config = dict(
    d_model=448,
    experts_per_token=1,
    moe_layers=[3, 4, 5, 6, 7, 8, 9],
    router_score='sigmoid',
    normalize_top_k=False,
    routed_scale=1.0,
    norm='rmsnorm',
    steps=6536,
    dataset='wikipedia_en',
)
Below are experts of layer 7 (counted from 0) of a mixture-of-experts language model. Rows are named router (the router's row for the expert), up (a neuron's input weights, with its number), down (a neuron's output weights, with its number) and show model dimensions 320-383. Each number is 128 + 32 x the weight over its row's rms, rounded and kept within 0 to 255. Numbers have three digits each.
After each expert's rows: "comes before" lists some tokens at least twice as common just after its tokens as in all text. This comes from a sample of Wikipedia text that the model never trained on. Tokens count by the router's weight.

# expert 7
router:119149126132154172121113163130063113116150117106119084140063106144156086143116113115136094115138200112182152132104146141110179157155136115173074170222126144127149103112158155107092114171124156
up0:161181134123123140095144091090097168132093143123056100151133109103115118130117067107113162159119129120123189124137135116112112146116080160128104114114165116162148133101106161118164150155081144
down0:129139151145095152150104120071097197116114172159114119109133099134104104118166142127132165113170156044136145113104126182123137115100121135124087161102169102140096156147137126107123142174072100
up1:128102103168155147157100134133101130110096078108138131138126076149133107120155134127093080081122145058113128155111148172153071117152176155140129097137151187145169175112119095095119143163148158
down1:188135161150191159141117139089136061179105169167175103172095145150122140176070147148125080163100121158173083133142140102103128100109126147141126195131119080096132171089067165101145129138098118
up2:055157083079182095111115142153147129141107144174145125120139128088144179159131147150117152140125129075054123176146147118153153079104133112119168088130143123061132136138139092141119140101134137
down2:153142132050118114082114117135136084220156155112128136172124120127124145140155138117136077098169196167079199130107109172181136113131147142166092215149159143128117096149115131101098126155104111
up3:106154120144126132097148129115150111111127200177146145135124177119069193141132144180139198150122143155117140140167117123118168193074124100101167192098122139090152163117116078059150182126162187
down3:102127129149148127151146185072138152111173164107139159083153134158100161158057140128134126135093140145095124128119122161129104153109136139130082145127098130187136143126137116126133108121114162
up4:147138128168188079073197090181109164124082133098102169150125094122167141171133120122160158088173112146128169160115103081115148111134163092148082146119131086138140144164147106134114194111161116
down4:097139111137172120170104140138092146149140096079135104099075149126157134088124127114120131106097094092103129117073159125108152154151083154148145103124131094136131156153090115139157133139064164
up5:168139127090157183175156125178104099128138112142189138154081056151056128145055144119144146100073148100180151099068087094118125104078105117119114107140158126122145137191091142168125166069129166
down5:122124116119110120096103107123138148118159185084228062161154126131124099168200102114104086133128132102112077129111150094129137141146136157066119151105173120111172136137132102090121151117092142
up6:147146122114161120200102130149122127140107174103178070155123155103155104139117115093115165193098095084146219171108130111116091158138108135151053114145100102153128153160138164188097129159131140
down6:175133125112143209160128147189114124129140098113174127143117137122103116108063121138121080111161079121162126159134147111104083174130194091120128107128130089069100100117164150151121123132114176
up7:113112139101058121051209113058143121110101163152104091096074110139145229112131108105113106158111097132026094166087133086122149106065142114162122120089146145114136075132177118148151119127123137
down7:069103099098074112106188162120126121107141069091114123122084146155118100147095054165053109141166111135146099054071165102124136130150142162136136150125100147123142088087106125095147076144197106
up8:173156153139163110096101162114132090087177166170129101126103095129143142144134053098069106169133186099138108145125069133136217112132124127113166124111192165074152121071136071072117190151101145
down8:108139075127179158165100176149114127142150086122134077131100105108123165117113139153168179137128172120105182117122163089123133132076170121159133193167152157181103167163107132158104166085116170
up9:136137117196147122106100085123143130056171074147165130074089076104100076116055144091173169119115088140111180075138095166123087111149121150169116193145147144094159148101144107106147095136165142
down9:131185132108174182132212163136163095087173112121073106145082162126084074118105122112119193075188143127109151125143109073133167107139115102157079079115064069155072159132087160088233080061140150
up10:136165172122109097167125122169070171097125167129159100129124108136154154110126151106183057116112121157178090156141162079212165146151139168107045121144157134057099098171101135136115153128117175
down10:134076145129116110108146100151089098110104169076106098116086151110126143158108124155161102096133080102163195156125109121124132180072132146161088156175086112108159091204128069159107087099172131
up11:111130206166198132067117147092127145088125153102158090158129104091082114152115081151107143126099143142090103139110085111084165120147147109096136151148070094186093116108162127142151089104152145
down11:144098097129091182143153106132105102166119153108159168109078113100111137097195084221126099119133109132138091172129127118089118094125159133138122112094148137092153098189145142123167098117108162
up12:118119075141154178112041124089103120130088104115115117166115134148156159204105135116104117172110104090053190123104136113198158142158117056089150202148145109125059089057151105123162102193122163
down12:129146090128126126096128197160179130119126180095114066145143157110149117121186078145140098141139093161113140116141118215172077112082149122141121107166134155104117156087179139132090138111108130
up13:153139187095100085078158103078141111095152172067186162178145110063118186093156015178119109118128148118093160120078181131112154116191140119137111133094117180116125144131152173107161130152146137
down13:122121086159115133106108098146118136120105074142106092133125113122122186135111147158157094142161100084193136107141114167086146118120069109118192134128175098155154082129133070135144158126131128
up14:064089135102169153129123132138138122114128150133181128126126122163179125096051103130146138175193121142175086113092141084094092159132095115164143137137109202166123172109137188164122096191166152
down14:122131107070144151088132132119109125065143116179095127110137159129144140145151159108095141143113104194092113146123081107139176143132112169102102115122141172178061139149173152093166106146155083
up15:082106106158137186141222194089179126128082103130097152095148065106162148101149107138122057090134119114097142129136216188124122108115189118144122121103073118167098162181145106164070093149204100
down15:146120089132141164038071080122095111124061132073100125122177137167137054099139169077178145083181194129113096165132089064180105113097145085123157158128134142161173176120112115109079109117149198
up16:117181122156094139097102131136161152122170073112084082124153093131107115102112074183123157133121102104080156084090129125117146110128105119087122057157117127079174142078119164105101104145116153
down16:141072162089131102100037119161164152161083088091136105111159073137158169132116148144101204095164075094137096103127101150136124132099049131139150067166124123110107100137115091114137177166115062
up17:147141075146062118142149106145127100122085104116110163109119132083133081188087149135085159115096209130185107131074106124129118121098132127084136133073087129165162206066109114125169149137119150
down17:088121090098098137101118111126144080089089140124071199177102082158124122172131161129186174150148103137082112127116127105088168144120108117129160114157102059194099170122121083199161143157091086
up18:162126153130119110176124161149171097133117140139192161121126136100184116058192066125125109128123162076092131099186118107092155072108124107132167172162106118175156099135098139141104071096153158
down18:142096126130137135079099102124131141124141090106114123174157122124119098155096180047131090109187108154104156105156121118162194133052095093103143098132131093111128105099220148130175082116128092
comes before: "the ", "a ", "was ", "to ", "his ", "been "

# expert 4
router:140135129084149188160087135143131143069119133109179141099123085124113137151091069187107137183104146191164081165129157168144149104099149121126104136162163128106110079129085096154110076092149098
up0:087119107104126092163101147079206131118143179109159116101093156121162107143156194124093152142203121135116089130115106128130099160157160132091140162140159103095074085121095124092173172134090179
down0:148110138171105104058121087210132148183116133149146145089135174129172090115152131143134148131128112115127139057133151149053164136148178082076174109060104061130071124086111205135090145139133154
up1:154115069166129072101152137138112106169136129133146134132074049126101101103157092143069205141074113154166157102130096144157150155096178063120111089155099119134112092118177147155111058096139063
down1:113091057101104132091186117115141140084132143133183145053100126121162148135090123116146168083122203140176162105140120124108074080165088135126054105069166163120158137080127176166178158169149120
up2:123083142114135161097145078142091122156164122098198201112096162111160155108063098128175109120104187170098108160118133176080095097109182146135060164174083129105042038125106103119080157197136119
down2:153104183130092171117116141095120135109106090106173149150175143144142133086115153129155113135129187088092122108120181118134151148098106123230116125089203146083145080122182090115056161112095098
up3:102161148140144112095083126154134126115119131077165200132163123118049164112131131169140127116170172085179052110112148099130148179088128078134157145135148142143097103171045067165118107141140138
down3:141118108113142114126135122133137114138099113124133166127105078054149115069071129150159064158110171124129110191085139094153108152145185116137128151081129061091096124135131114157165115178126126
up4:060171120063105166090167155128076080144059089140223133145130135129159142151095136131129076118099145129174113149094060126138091090122129128165248056151131115143129107126123100178117109168111111
down4:154125098157109124142073168148119106196180139161078090133140145121077083128103106133115139151152116154121108161137107086134146089122090106139170202111109117154148088107151083117111174106176116
up5:114147176147136092128110125151185123114090084150140119141131245129046091123170178150077112121057150080169072075105125130135117118136185113121074124096152094121103145126171095113050149071165101
down5:138105115161127154170140137126163097143162139152106150117117105114115150099084196126107137146169108098144090127173162098110103150170157100149081162150115081126107151114185119121059109153138175
up6:123148112150083129113170140101188168094107123113113107113167153175161085127088102138113135140122168145125137112094127081144094155126134112121103115061180128177118184125135121168181118162130133
down6:157135107142111129093137113112131171156113105184097175139134144154057097156141138140116098122088144109147122146083102070145088107136128127122070065100151097080116142137186102194154143180121164
up7:172075097113116156127099123138125148101138154132069105185136104144106155168146063096158144160098150130116148121128148141122141126153122109046116163157192085098091100112100133199114108073161079
down7:160146127127139170183143097127148110141137121153110164104103114160141120113136179078138082113064134177147095150111152081173072150122157107158153176151187137083137090134189183094153165114131099
up8:123122153141082150145108134120149141116174130144104122121107154096075156114135134147070155110118209140119123122061154146102110131046170131113162149124138100157102092147162125186172158108075120
down8:087139078173167101157111117155148087086118104132109123157143162114060107091085105089147162141147111072097140126134121140133104122132107110230118136116127110147106145126138142184103129155135149
up9:113089144122133052094136164071078184124127191134112141109100142145131059101082146170134144114138101110127169181203118145097103136092138146170161185098128157136124068171138183129168148151103127
down9:063096147167144158139125112116095119082173097175090133108159084106085153124118139143198154110119120110156142125169126134165163145119098137128074138144184117149166168094103110138144139107180155
up10:188113169075139211130151146159225130105124153111109095078120189145079085129138168147094174180131151081105133151184172097102097115141117159119125155162098153066154128057139115157172093124190165
down10:105172107148163141131093157080108163134123113098098127140141094091134087159094102144160101125084110133082113159085099135094145128121144129082107158181161161173180141135151129082092135147117118
up11:106102187102127142150152159146106106035103088175130096108090141150128123101114154121137132119210089129116114096121166160100096101162132128172118099154185144125173107093177176184145076115145145
down11:144074129078104143068109216112127139098142168121102152156136117167160119080103168118115131118101071124110096128154097086188093123121118163105173128126143095099131115185184120128159137133141163
up12:140140064156180097202128081182148099120139190189086125112173139155135116150155141124130087091113192118097124110073093123154083146153187163131143110153129125133149141102098061178149147150199159
down12:099131132096180078097139161114138136148067106184129184141139190120155119097106183059111145127138189125131159133160141133129100149176183187127166151146079136130114172113149151108118196143114086
up13:157112126133097170109128174111122177161145124137087131108097103098151109116135141089115101206157140126086107163131103121116075111196149125124134088101150183102179113140108117168101124130166150
down13:107111150128084140086194208133084094095146116161157148108177115090165155124152090107151200158093144107119148092100176191154107115100139118123141157168105146137158110105145144188088131098081118
up14:131086160123144128072089162146168103104109181072085132126128164142103112100150101144193083143093166135068149167121169153184145095139177082089158133091150110127133089093133086110121153158109063
down14:126131162128103075213128133140110096093160113139161097123110124095159167094115120136094121124140088133153128215084133117113155105105077135140096144128128096176160071107092155135075074092181096
up15:108163103143143135159116097043136152114186159176076118156098124078105107122147067175074128139123114159075101149118177158106100129098164114147108162157132135138136127172146167089116110087153097
down15:183123106165100226117087127122077172156132087154162135141156122095147108109160158135075092167163119156078113104129142110160115140110154078124087132180147150171146105168118110087128132087047118
up16:144104104161131125079185101142123148127151157084139117101161083130137131119140138115152120120139133136059134073113169116095103097131171142097107109139183140143063099131099150129126085099128165
down16:140091154129096132177115109118085094121150108157120100129127114150140126113146081144116108158152010080147128182167140107065147168154099093116047199161115137193125103209195123141017151154138162
up17:101097103124107156144149220171131140141148100119144129096101069134123162133193123096167162100161149084117117088124086145171140104139110149170098151156123149072132133112132105108173129104095108
down17:161117152167087113102062110087117110128121202068154138133099094116114095185103068123130175104150176134155176100140109148103076103135137173134104140118121146103148148145109092149114151166100103
up18:151207065190140095118099112124146138103097069185073136143108119108097209173130133125075106095194170141094067180157124156163118073117138089162098136099165104168146082075094169118100065157158162
down18:152101136098144141122147095150140100036114184142111076137127176114167138140161138068129233063099093132128173096198082140119145048167138136140161132094093074138164159145165158144185159089141144
comes before: "the ", "of ", "and ", "a ", "to ", "that "

# expert 6
router:137099120115158138160121156102146144082138096118148072149112113098101163114125101163178106153091122156129051153149129137115156132097159128073106111141135157103151118132103109153119146134170150
up31:156159131106115084148059106102096154176120116120134083079127088122131095143136105107100117169060086164104125145169130225129098112139107108148109145118113149173131169109230147135111190197156074
down31:104169145093173078124131152062155158178132146092133133042114210095096125079147152114136119134104113078114188140174167101154166093145112087125115191089173112170161155181169158123108127133037159
up32:146085111080136139157114116081144144133098181120101088144146139109116144190159141183130098177153102139177131159135141133148136121103151107120119103134186167137102164092115149091138143096124137
down32:175077161145053118128148144139096128109101153153149113073168149148084146106193060128136135042181135157162129142158188134134060201171088161070158096166154159142156132129131163162071211162150178
up33:081097117103120103135162131110171118117115133104131167186088186113161121143095138212125241123151169104162159098106082153150164137127187139083122188145145106138115142136113068129132121164150119
down33:180122150126146084155146123154179150148167169139108122105095086133130138104182108167133138151116133108116190127063120127095166170117175090145135110163097130098194172131094121140170101138156211
up34:117100147066146170179149136161115196128089133212148137111114199103052178162143078160084118122152133118077134115123156118088119145142142120171179081099183095186172138116135099130130093125088129
down34:086134152139110135070117163122132125143118160154192139149118121098138139102131170189175153092104154127137137223154092110086095112135100108148194098143127112115147165137118076076144114163191173
up35:128082126113078137096164122159191102105061113146080119106175112035196166115115133130160137166096145068109148165084107088131138147097132148113141117085139160132158158146102101152068095172138124
down35:101095104109118123139097154128145138134148147148129189072160136101109085155145123076131096113121069092142108102138112153093113105204181123111127153118159091159082171131132134116148119162117115
up36:117094131104204148102159158061056156092110116187098135124145099135087097132139118166145100151123152161165157147128113077097163061124102085082142131110153125175095110207146123165129132171127114
down36:133174121134131104116101098086108126178125066171123148170120141125102125135153114159081177125175187120128082073188119123094084139176113155184166163123142185140076182141114127094112104148096188
up37:182119158162101140109170108109124150142087094140108141113142084128130148176133131198119132137092153138093114216152145126130127137136157122102161129105180088117187140102083101148109196171129075
down37:143149135135083090113126142103108096176119138148135153069150136124098147095119153091103207153115135116121121113138146066150131097180092192127151156150089138148091127171116162157144107177161166
up38:078145138101125113169125144149135141082176169115116136118138133109107121132103094137131080110179145180156110159175146149186165096139128123128083084157165159159116062140148121099104167133098096
down38:104125131138094174094126088143112149127169166160129114143129115158109126132137108107149114142160101115118103105087181132137065044193089142056158136102128126132062140126101090176103070180100160
up39:168148178165055131168173103075139110155111116093144119089146176152125137184141153157115114136093096165153143117109123168145104130136093105090105181115150143127129140190107093159137106165174118
down39:137155142166087120110172165109076144142096164162142121116066150154166128119127154106141060176056143117112113072145115129171112108108158136129135164128099101149117109141142130198157111104157148
up40:132105101154178174151077119094121136148135116137127114131164106137141128074108158148170157154107139180149074144141084137211140176141155081160106072120127158140145157122112129112067057095156135
down40:145117123125100144178127161131190141107189119147107121076130113148135148105205123139135155092124117132110136157195061144106168118102131180113175150156080105148133144137124143162141108186076088
up41:121136135151119097071107166125121145141113130138111172168112147137172074142131121119121137080145169132094127154143154038099134171140166066113101107132093128136108142125035087143086140121129160
down41:107125173143091078128127180121129088082132075165122121104156078141070163102148119160099164099151134122083122104120072103089142195147127191151193138148066138155107136139181127088132096065162128
up42:137131148136151111130181102114120099098165158128093127170109114118134104145171111114092096121116071081161110137096144135158146062121120133101141082093168109102139133104132131145141106109195154
down42:120138039097131145134135145137067096084142160145159128154132149142115112144130147150139090124154144145127081140170111123104152146139101150157166137134133087123116101103129119161117156157121159
up43:124138100110117145140185095130156142147135111124125107160105146127156124116158129149178165114076185148160142177119137175071145176118133186103047079145155195086096102126088131102121127136121144
down43:129170109129128078154203112078088114138096133145156152206141123160090151167097073066072097111159172113122172161123156167096135150137114086154106203077144093057156106065131118102130111174126104
up44:158137118129159160183110122152086136106135171142168171135160159127114090197161136134090130190130131137095102172075061064149166110161126133134136089165107141111160235147161194115130123131198150
down44:153136071137127132077153135114101139044130124163087137151138167178126102120101083136107107100142119140077114144143132148139120109033151131147081108146175132108119063118160124104119194150110103
up45:106139127099166185123154138102158169039123144096195108084120139104099137149116161157165087112204118161137155144124124199152151094142126160190167103145099114108144100072129079190100111178091152
down45:115146110153151081151151119099136132200102136172168149135130166155104182156130192145097191110095085199167069138155155107106124098132106142119101139199146126086067129119187122152140124125149161
up46:133111144162121087124057131148144165094184087153146177125165125132179130163089190168112147156170123141124104147134169175168077169115153159119154154120160152096170169118075101155118119141122182
down46:132150076132089092120144079119159134117123152140180142100098140143068169082124113116121126132151102183092142105132088133109076116159170085164152146142089148178149116105136111154128130193132152
up47:121099062141101130153128173132127152142085135143177119066136150167151142129135168093119137134159164166133072135110105098174132119084160181110123129088135117071124195101152117103123060093085129
down47:121167147109192173105170139152122113117186134137106156123116128207123126102180124133134165123156114164103166131164135146133125130058142141095107152112092120107144116098127114142149130137153108
up48:133173100130164173118180152078188149088102129127098098121114190122131136117112103170109128131117178048125105149134093106135103085178118110055166124068109157160109146128123153147179165106106182
down48:131124146054103161138137104127148092139128125153068191137138100146130093092133135154164121116053063186104054128090058092143105137099114075131121153121097109142152116139155176185157194118135149
up49:124120163141136157157095130117158130130164123099130097146067078090116122102117042103138094129050142132151138155152121161127171079142119126111151092136124107177102171111166123130131091137070101
down49:054063128113110106070143180085095108167112088158139118139194146075106134089125129105050100136087115091160116182085104094176083107086090108092152182128107075173129178131151138113105148108164139
comes before: "| ", ": ", " ", "0 ", "1 ", "1"

# expert 1
router:136109087085151122131112158181124159097099098096116105143106160184148090116087097119076148134137145097159163132101102181165127131087118125110140149123117110114112084124156107086100074144116133
up0:125123113191062131103166119119181158136184170114132102129129123132113148209113109237162127182168174140158086101109144126142114208044126128143130134173135162150138060153108111191154149118161171
down0:126194139126156099144147129113118145125125071170158145082170131177144074083149141099091144129120113098120168139084180130164140076146117115053136119164100116171107156163101118090104105094166113
up1:115113130151146122083102096166113110097099088102159084182114143200175173114115131079169121112157157093169115143129144096199109120117105154226097174157087167111128100176118162139078146151095193
down1:113146142140168150157175125089156131127164134139184091096060146135092126048084130141126153199080091130131119130134093118107120106085116121081103104174138083092140146085095148127117122134105200
up2:110115148083106155114150143185124082087142093117089084112183102155118150161117147127225113163061145115133150107133138123122107107180119143153067145128112140076089083138182131136163171148104112
down2:147179090102092114129079166135139130154141096160136177136103130154169102138154119173110062117131138111125149097171143087137123107186134163150108142161155119128151144157094121160136134153129102
up3:170171158112118126158131203136128180097057206113114133143194110162081119126148155134082119119128171139124159094149084177155092165108148123143210138141207113138125144097125130129144192085147124
down3:100102175104117125080088136059125115117120141144109166129107104186134144105132100203066165162129089132102127131109145138103141111090065141107087110060111145178139112102175113166151134115171123
up4:135123145069138144110090161136083179114082132187134080178123143165134184137108127147126113101123163076145093124115153138127167110168096147184130205189111150129173066113153137218104106128231168
down4:146134112123146157108151196168093098117093118113138150084148139144116134143137109105175178085104109127117145052106131182060104150140139116112157153136116119116087093167162154128169133107163139
up5:179138093130180112140035139137148105097131161102151142077160072106150154138109099086157101161105118122186091117091162118106182140131106123125100072147126094149160126146145137169086180205166148
down5:129096118143127145062143156088130155126132172110158079061120128143144150091084168121162117098136116107165139120132105139087155076110137151159138114144129163145181134166109149134078153152158120
up6:126133145096142124115146165098116103125087146109164061187127177049132136166120150169152095151155156148108078110199138117133127159124151132174111162133114175161111113115059143131153166169129101
down6:083103091132112100101100190115119139143188151109118121157134153094153116103082098089180137128148149116125155099154124139157135117085128151133132013179104133075128143178134118148099168160119096
up7:128114133128181094188056108109172103117120156133074118067155175117195130142113140135113119121115101145166156118131133154124163151109164135133104097136101127143109093153085163143057133092184168
down7:090160154098093192133125100142213140118126194128081086123099083185121154202061125079080134148158162153142108144106091180104184142157193069119122117155182118148125140112073144108061156078140100
up8:143106073178164120078117155115155153135086107112152179082170080100118138157099129114135139142104157175090076116175092075154164120143131138129119141069142153131142141086103133095143109103141149
down8:177167136117116124182130166149074117102089146107093080125142127173123101185133170144067105148141106117131124142183099137104101062118163152089114111117060147119167170102100103154113143121089089
up9:149145143127087073137163129160116126127123107156154161177140130099166164122126101166114151184160114132112140086114091175145180072099078091158149114171131091133146191056101127123123126137111187
down9:097135134119125170168100126169106122099172171135175185141141076136062120104144118150051115139158152148091176068149106114085167187149188134123120102109132078080091064075114094175101159186105147
up10:156157087155118222139170099102128102126101061086129068160120165144123163150143052155171136107148110071132119109074107131143153130097171085099193188090140161126143107156144108159113126162088115
down10:102116119168093114119113153125050118145136149137124154142124073070085130179125094064174105194094126077103120116139116151127079170128146105118137097137163106164120111162104180162177135090168103
up11:112164165145155121151056136121115096091151141149155107169138164163127159182170106102137128123077133083072114114195117124109117158127141089114146134078095169100142143088133115215125126126138137
down11:140169150149170231129062142147104141128160119207088111160146150151082151091155121150132156135091120083057091132139132130205114151149141071115128120150121168104140077102188121184170101092147151
up12:155126107114171132103135132136125161138106128102091150159080111108113141175175129124122131069071134109110125068104083136138106150107169127160170115134080096084132156160165101072117133112117141
down12:078132143124121108159154102151078102147126094166169119171152160102099159119163103092181113188144145144163169075159143143116133082141179124160132148128136104101144107153151137151174105101143133
up13:144157118087157197193070147193120128142063135086117172110110178115103148169127154078115183114152196151143149135091177110160109113157133101122048111167143131115133150172114205146114161086128053
down13:128148070079200183115129117168112169085118084125143098106164099120100142121119105138162141097120178155071120122128097121113100118131165149105119101127083082124124085144125150100134127131106101
up14:157116088144102176127134137123148159069145081158133078188120117103109089183119090124153162066085034106093122065106132077103117119058126182106173079143121143085093137057104115121153101174130144
down14:123085156089083143162063102139143160160183086142133168110142173169141155113147095110096100079087134088108158105166098113188194158141145194130145205177146187141174117160097127113119132088160204
up15:107146153108127159141090153140054141074129082153125129145166083144186136103137094129090159101181166128142162175138148133142118167100147156115162157163185127120073157095113178156198161107103158
down15:058112085102137101097118108139155158092133099153096131069103093115091131131155106187114142113125118211108161116105159158173087123130119136107096097165199143109141156144169079184154116107156116
up16:163117119129130168154165162119116153128127149108126125130149151164107156142159074108103056097130229136131161150101105071154078127054101125157087130107103089089112150122138135149138168134081114
down16:188148162108131090139093156145145141077139125137122086152152126146121173157113121092157090136197153110134150122131074080157122136175154152105059165156128111100150144127120133105156123147143146
up17:115156134154084121110122120161128078101141192141115095124119154128158098056161128159100179144180100082112133082099097117122150101109158180118106188171143163150136132129088085172153116131080109
down17:207143116064089105159111096141158124104138111182154193162100210076169107121120141104129151093168123168111113132129104122126135147110167150143120166163190122056101100132126164157073101101174087
up18:101141131080125110120127151168094091126173073083116134072147115134110128100198163135131210172122129163155067125095157141092104171127172113119150122180140151162066178138120143135114092125134110
down18:088158106150109110048057116127159052080156126126108097113140152127134113096102134148149146074130115141107106124103166121080135103170108103138074167103109114149181086092106116158165157134173105
comes before: "| ", "|", "–", ") ", ")", "0"

# expert 5
router:141145087201164169098115154154181148112089137148126132082140134121120118159078144143112122130121086116139131161103165130125152077148143116127087157148086136156092136055097131105116116048148124
up31:185188135130102136185153118128127161119091119099146112184141186094083097127144109134090129173152137157131140109122111137156114101095122169098119120158077056130128114135118180132196094163091128
down31:116148085136095135061114145090143141140112125171120109118109107138149151123116143155106140108072123135138130121174160180198204126183202094180094159132082112118126113149113085174142141132130129
up32:117117127173101097137112120138139137098119143169128122105120142131118164109114144183114133068114089086106148127123096131144120119140087182100139110119105140155144207098164110107116086150150147
down32:148113179130115085168155149154065132108179097068123128089130122144181101143156077191111145126100062124153147121139151118122164126109120119159143144149160135138135159149111113120140078104126124
up33:110056086173177082109119103116120147122171086134153109149091175087218147098113075122175115188124114123165124094060124140063150098137114151109091139147097143066129175117145092093156129163160149
down33:139124146193205178124071151130127094167106069157031164181087128104134117172176151139149140129134119160095145129147090118123113142100131156089115141252089082171151149139153139083136145135100168
up34:119089154124137154086119124060138106119106120058172149088142078133129162111140073151202144109157202102196100120200133097115113153144106102063083130134133160129137132087116097145113130113098112
down34:125142104132091123145104137163131144123163121150080140146153128152116088154172054112136140120088135188148101121127149152076149151114059091114125111174148162164189081102111069140152159164184121
up35:154117092147137100089105209166136073100139123145106086133179184150125098080143078101151141107132136126057128168085099160146182165111106150113115114134111196158169131165091131129183065147106130
down35:071170170154139106091100173142072117055121089127145083149173095091119092081124112101136112035067124161077093141127092122076173112107147128066124177142103110135114193084112140144157167156148087
up36:143136108175095176170135121131139186055131157137115122140152135068163129159111178120134098145164110094163116193112076097127161185144145123123094129171208148154076083116152137165104135154104144
down36:099179153140138144112124137132091108093183134074101086073082123148109198107124142143133166144148130075125168190167058117135110094197124101137118122122086122082132128134164120174165135096118147
up37:107126099136138091110082171145134147129042112094116095149103071096151091182122075138114180114154107046059190174115107094180165106121075114077153154162159186105129107140130107102133149083098098
down37:171145145199145110124145185108129133134113160219101145127169129163196096091104141147058113069128116112094132151129102096090164097153092177131070109122088125112157131168117120192148102151179114
up38:127112181123164147114068159138058171137167138135167121149151089142098161105162142107152114158143096115155113146122100144156112158138113085061112159114199169121110152089045139160115101158163127
down38:185164151124134085122137138149127185120149115124116081165130108118125127120093136169090125102072193092162093097056144119137123153153127158146155156106131160126133161097039147127197161156168153
up39:143146141104108173117119137171077137121105107131135140125190111119066108169092155147094155151160056050146099149139127101186102060089116093143157128168146105118112091165101148145108144119157159
down39:140128121137080139142148121098105143146137116114148132098176129115094112119071103139126136139137030123119182143153201109131133088166098131168165122134167090125121178152108110171145123111110087
up40:107134191083131102121094101104166144144172176075078197077093164151153098101143143133090100152119125107173137150132168170161111101146064150093163097177126096121161120170104107076155111128165147
down40:097167115154073094113149098155149129093137136105102080176130104150154130145134110137126194084079140083116165137097170190131208147145159124134133156064078102037103112120153186133197113174119119
up41:151099107135127109108116133102103097123091132111185099090096179119201188139139141114122156128130115154097134172128146163146089123132147114120144146134118141162084135160086109148175097168100111
down41:162155134085082150092105100135116096170183233126117158069160138106159134133125159090133132154091206150122095080081114165114116164114128168149114156105158116037152099114126114171110131079154213
up42:119120126155151131166138101188142133165178177088162142146109180126126144113118151076149199159170122091137087092146153073129135122162115104092157180089114106107148174103137117137090148134155139
down42:084125156063132145164152123130138106135100121128144119151155162144153161134123087154135161130127137146164116098152127155126109141145103084127136155134137102126189114102119162125151144152141130
up43:164127157135121115126120149144126101143090134086149176097130158148166149100102077182092114097117092100091121120098134123143142095062110097124117113101164151121124094122168131107088099120137193
down43:114165164129172175110109115157125167095099120151096089108153050095123099111121208168121188158144148121153095236126090130122121095163164071144157116193174128155119122123143155097192149122128145
up44:114129147117147177111099082134151111165110165078089118101127099097123095136144194172156146121124085112143130129183128113075149125103141085108083093110040099159120092180172163097150126138158129
down44:167152136133102101149123145098159152135114080089113190074130096131135132108092075137179095092153117128165092096130125078128116142166106162110157169132108154079110104140109093135189131122149160
up45:146132155106141115140125090140197110129126173100096151185157142083168108090182100108099119141118109100114106142077131143184151175159137101129095149170127116153130187127147197101133109177122141
down45:143124127108118114163149111144098143134141157115122064161121138138098159111167184154138144137090141175088122101152161114133140133120136131070137103111118133100199147126166109167161101124089151
up46:121134130146100131135160140072101149135142141135112121145191127121149154120129143116094132185149113101132146087125089242150150149143102130070119132135092151121130102110122129120077145185113070
down46:114115143117190108155134155128129103138095107121159169145180154134143090089153084109160070124158072143094109099150147084147095102114123104103101113161143120112119141105128153109101138094116127
up47:161138151160148128140082136188097149110088099117075170099168133134142165069135121158113113119130175101116111115143182138170093107097202105133113138206164087151142128141126128144110122108159129
down47:113134184098116110114186121109103130154130078184093097058128149181077130115134161157146145152110120125089142128110141145173160095180119150081119134120146138142113143094114115196100084087158228
up48:133075116176151163115048108124129101109134132147199121116195080112143135180114131161152182113086068145086134081107147173142104164153137161099112132174166165149137158139063106105153144127116086
down48:112122115173097095170165179139090085094098120139147096109089132128194111148162098139131134164187131135149140125156092124144104084141144111165169146170093098068064223084153138158100085099067083
up49:086174203126124167110107127131143157142192103132138108181138173084122141106144071130215159069198122114131118158093117078112054165120076157098160121109180145106143161126146125177130144136126133
down49:187164177137125185101112134167105156146130044087172147121139110141129145113159077129132097039085097063175151126128154101110143182133078084063169195136082066087146108170201114098140107121124128
comes before: "\n", "\n\n", "- ", ", ", "The ", ". "